Weights of a small mixture-of-experts language model, trained from scratch on English Wikipedia: a variant of Muon for the experts, 6369 steps.
Below are experts of layer 6 (counted from 0) of a mixture-of-experts language model. Rows are named router (the router's row for the expert) and show model dimensions 0-159. Each number is 200 + 40 x the weight over its row's rms, rounded and kept within 0 to 999.
Before each expert's rows: "mostly gets" lists some tokens that are sent to it at least half of the time; "comes after" lists some tokens at least twice as common just before its tokens as in all text. This comes from a sample of Wikipedia text that the model never trained on. Tokens count by the router's weight.

# expert 5
mostly gets: " techn", "incip", " eff", " polic", " inst", " dist"
comes after: " the", " a", " an", " his", "'s", " and"
router,221,241,173,227,274,221,190,170,252,122,245,217,205,204,203,184,147,187,246,232,214,218,216,193,275,168,159,169,131,243,158,177,288,278,254,197,153,184,214,159,212,252,254,213,237,197,170,189,267,201,232,210,134,247,170,136,183,237,187,173,209,160,221,186,257,136,101,202,177,228,151,146,151,256,147,166,272,193,252,231,196,196,130,217,191,169,227,157,256,195,165,197,213,223,212,154,171,196,254,144,128,178,153,179,153,158,231,185,211,185,211,272,197,178,182,247,239,224,261,276,263,139,183,166,197,240,135,197,251,238,177,230,151,150,202,202,174,230,244,256,156,153,208,177,162,149,179,251,238,248,190,214,205,136,174,224,247,225,167,167

# expert 27
mostly gets: "=", "|", " \"", " *", " defeated", " “"
comes after: "\n", " ", " MF", " DF", "\n ", " FW"
router,240,190,214,210,219,137,201,187,180,214,226,138,198,136,296,267,141,171,247,196,164,182,204,247,227,216,253,255,221,189,204,228,206,146,162,229,231,156,256,255,234,229,232,123,217,219,213,238,179,128,187,244,229,176,203,221,170,180,164,280,158,272,190,194,177,265,186,187,163,200,177,224,214,123,247,126,127,207,213,222,125,227,243,143,246,203,222,217,232,170,217,255,161,241,161,167,280,227,227,241,248,142,202,206,245,178,135,205,220,197,183,269,226,231,153,182,208,176,222,185,119,187,229,237,140,198,247,187,157,144,181,217,227,200,148,257,280,215,165,226,135,233,202,140,148,240,197,156,190,203,121,192,191,252,218,213,157,169,139,259

# expert 14
mostly gets: " indust", " Techn", " Commun", " polic", " Ex", " municip"
comes after: " the", " of", " and", "ic", "'s", "al"
router,181,194,199,243,265,209,194,225,162,198,195,212,176,185,216,219,200,189,169,243,259,191,185,196,237,213,124,210,176,276,163,221,200,235,255,133,133,159,254,144,209,224,201,210,166,213,177,217,200,250,244,229,196,298,123,133,213,262,277,140,253,126,240,176,238,178,130,186,240,210,186,180,148,293,205,136,205,210,188,229,208,246,168,183,217,262,231,139,149,188,223,225,197,252,222,185,188,182,183,212,142,174,190,223,108,159,199,224,222,251,189,152,179,169,271,231,254,206,236,287,213,235,182,175,195,263,160,175,209,255,117,251,204,172,199,187,184,190,239,141,156,256,238,165,182,133,158,282,175,157,243,229,209,156,124,204,214,171,205,166

# expert 4
mostly gets: " A", " E", " O", "An", " U", " a"
comes after: " the", " (", " \"", " of", " in", ","
router,169,187,167,138,230,223,208,146,148,198,225,138,160,206,167,194,216,164,200,240,238,253,228,237,190,202,233,183,193,136,119,144,149,152,174,224,236,236,191,178,288,193,265,262,131,161,206,223,157,251,236,200,219,144,163,187,154,251,221,134,181,254,208,167,152,257,269,245,139,229,194,165,213,259,182,221,137,183,139,164,231,220,181,202,243,169,235,197,179,177,201,247,196,185,225,247,221,205,131,289,228,195,196,169,201,233,200,159,243,231,178,108,236,175,168,169,234,173,244,242,188,269,249,256,207,243,179,146,187,272,198,181,182,229,224,282,231,228,179,129,203,161,172,183,245,232,210,114,182,266,178,218,224,203,126,151,240,158,159,247

# expert 12
mostly gets: " Mr", " St", " Saint", " Br", " Er", " Gl"
comes after: " |", ",", ":", "-", " by", " of"
router,230,162,199,157,215,243,185,192,242,146,176,146,248,201,233,169,213,188,286,239,206,157,160,216,296,167,194,169,183,210,211,211,162,166,196,209,260,172,243,189,243,136,269,216,164,148,253,177,140,206,255,181,206,218,195,226,211,213,142,202,193,192,177,145,208,264,234,133,172,217,196,187,211,201,153,175,155,223,209,275,232,251,178,187,149,212,166,303,249,178,111,197,245,208,240,180,192,225,261,243,186,160,169,157,199,177,189,179,160,200,169,187,144,173,157,143,249,243,216,204,134,155,245,165,162,282,156,126,189,175,194,232,187,256,144,204,288,130,156,237,159,215,171,205,126,215,165,252,172,184,179,281,138,145,203,142,203,186,271,196

# expert 7
mostly gets: " my", " proper", " pot", " let", " fun", " bar"
comes after: " f", " h", " m", " l", " w", " b"
router,135,203,179,194,196,211,187,174,114,235,178,237,173,202,220,225,165,170,132,258,182,259,190,243,161,148,168,219,306,172,190,170,218,190,192,208,190,218,248,174,220,231,228,232,187,249,191,174,215,246,240,164,218,183,236,155,167,268,172,169,222,231,274,201,253,135,138,215,220,261,185,221,168,192,175,160,156,203,268,118,216,198,160,171,161,134,138,136,163,243,222,222,220,189,190,160,173,170,239,127,175,235,157,239,194,228,186,223,206,246,257,171,201,174,204,262,223,99,211,178,204,158,186,251,232,130,176,267,201,248,192,163,185,205,223,241,169,273,190,192,179,210,243,226,315,210,192,251,239,178,173,149,275,160,115,238,143,150,244,183

# expert 54
mostly gets: " s", " bl", " ins", " l", " poss", " g"
comes after: " to", " a", " and", " \"", " was", " un"
router,191,180,159,235,201,242,202,247,205,225,275,255,208,239,209,182,215,139,137,210,183,215,222,182,212,176,163,149,160,255,224,274,273,209,236,182,167,145,178,196,239,254,211,215,275,229,242,163,190,127,220,180,237,210,206,122,149,135,143,149,211,168,154,195,266,280,268,159,158,225,186,199,219,121,187,174,220,255,240,164,271,138,209,177,166,212,144,215,210,229,184,226,199,202,240,273,259,204,229,262,232,201,207,124,215,144,154,161,223,253,178,203,156,208,259,158,219,185,131,139,236,142,218,156,125,211,209,134,250,205,199,203,148,158,200,160,178,251,188,147,188,171,167,195,197,129,288,241,254,200,228,148,172,185,224,183,215,195,238,204

# expert 8
mostly gets: " more", " several", " many", " most", " two", " three"
comes after: " the", " of", " is", " as", " a", " was"
router,166,188,242,140,263,157,200,221,131,258,234,177,170,275,209,195,217,199,186,173,150,269,199,175,124,159,236,185,229,212,228,202,230,254,192,179,148,225,197,162,202,164,135,244,241,248,293,178,168,226,240,162,178,288,289,213,171,223,152,225,183,191,125,304,193,165,236,224,133,203,181,150,245,209,137,241,191,191,148,135,241,147,215,181,230,157,234,183,183,216,148,189,227,159,111,211,197,185,220,244,234,181,224,235,200,236,264,247,272,168,170,221,134,161,178,243,214,215,190,229,216,191,208,193,133,173,164,177,251,139,199,142,174,193,240,206,277,245,171,129,235,249,172,239,236,221,177,149,206,212,239,136,236,211,193,172,219,185,159,232

# expert 24
mostly gets: " Fort", " Atl", " Mount", " Jew", " Em", " Conn"
comes after: " C", " V", " D", " H", " G", " R"
router,194,177,194,238,277,229,162,252,183,167,174,264,226,188,167,191,151,171,192,251,264,202,142,196,260,203,174,175,255,201,183,223,265,169,220,188,227,203,199,248,255,242,196,211,201,183,246,165,223,181,244,161,198,174,171,278,244,271,245,213,220,200,228,162,155,220,123,234,280,239,161,191,193,156,212,160,203,116,227,227,129,242,167,154,178,216,168,203,185,246,183,157,240,271,216,121,169,213,258,115,189,215,185,188,136,99,109,198,144,186,255,217,144,184,205,222,201,262,213,252,196,177,131,183,177,145,178,166,225,171,237,155,219,170,147,184,195,182,152,260,205,256,269,144,176,227,173,240,173,152,223,269,248,156,224,249,185,236,180,201

# expert 19
mostly gets: " ch", " w", " wh", " h", " ph", " tw"
comes after: " the", " a", "'s", "-", " and", " of"
router,153,172,126,172,240,249,171,190,185,182,204,195,254,196,222,164,218,135,171,233,196,233,268,195,248,189,150,170,179,280,143,252,292,160,257,153,146,166,211,184,218,194,212,228,165,159,144,248,199,173,252,217,196,201,168,128,180,239,115,130,215,193,199,162,269,250,268,181,198,204,197,190,234,161,213,146,294,223,126,172,145,216,162,182,192,224,128,176,164,219,139,204,158,231,258,159,197,232,181,263,171,179,212,156,216,176,237,221,224,222,288,210,197,236,257,188,248,257,231,195,273,205,163,166,170,251,187,174,223,200,226,155,221,175,202,177,215,251,221,146,197,304,144,179,168,139,185,139,223,218,109,175,223,166,171,196,185,220,209,167

# expert 15
mostly gets: ");", " late", " ;", "):", " until", " January"
comes after: " ", "\n", ")", "\"", " Released", "2"
router,224,162,195,174,281,139,151,205,212,187,185,176,247,147,257,233,232,129,212,202,146,281,216,184,204,235,236,170,223,166,248,220,148,266,182,182,163,166,238,247,209,230,166,165,262,148,204,164,226,170,200,205,198,110,231,133,247,190,232,248,182,255,149,223,193,248,221,194,145,167,181,202,274,190,190,218,148,252,130,255,235,284,152,202,147,262,177,115,224,202,209,259,183,219,217,215,190,213,207,194,214,149,219,214,250,243,240,241,197,179,202,182,180,266,196,99,160,127,261,163,145,244,148,232,184,260,225,217,186,152,126,201,239,169,155,251,149,213,247,215,246,204,151,193,158,124,212,218,233,230,220,228,212,269,221,219,218,165,167,208

# expert 38
mostly gets: "|---|---|---|---", "−", " Pos", " sq", " Occup", " Position"
comes after: "-", " |", " (", "|", "\n", ":"
router,123,181,148,178,226,146,159,236,189,226,170,169,131,169,184,224,264,230,232,248,207,153,239,213,226,174,170,170,212,183,160,221,252,267,233,197,156,207,172,244,215,234,181,174,205,229,193,226,210,185,254,188,205,114,167,148,141,199,164,270,186,234,277,160,208,265,249,196,254,259,231,200,260,178,231,209,246,232,183,168,257,206,207,157,164,169,247,183,160,132,194,214,215,195,193,140,209,253,180,250,293,206,153,136,152,130,187,151,174,252,210,169,207,187,149,155,148,136,204,230,236,276,198,261,236,261,208,185,220,243,152,170,198,232,161,217,223,165,243,179,274,164,161,163,244,99,237,153,206,157,149,222,245,145,185,222,249,235,161,162

# expert 60
mostly gets: " Jo", " Mr", " Stev", " Jer", " Kim"
comes after: " |", ",", ".", ":", "-", " by"
router,243,256,199,205,147,153,152,181,219,255,138,170,212,144,270,186,225,201,228,244,235,159,232,192,247,222,150,230,247,136,196,199,221,131,199,272,280,244,198,224,215,201,258,221,195,202,229,211,147,175,206,221,191,165,142,165,178,155,160,204,119,193,193,273,221,199,216,148,239,236,198,156,249,193,225,232,178,165,191,247,258,214,212,240,198,185,208,228,326,167,184,189,256,156,200,201,224,203,220,246,229,180,168,172,194,147,111,158,157,285,159,176,170,172,168,189,275,181,247,265,143,222,199,154,113,243,161,160,127,225,177,134,214,244,163,176,249,129,186,254,260,176,177,203,200,241,235,185,253,201,224,247,130,144,179,198,179,216,201,191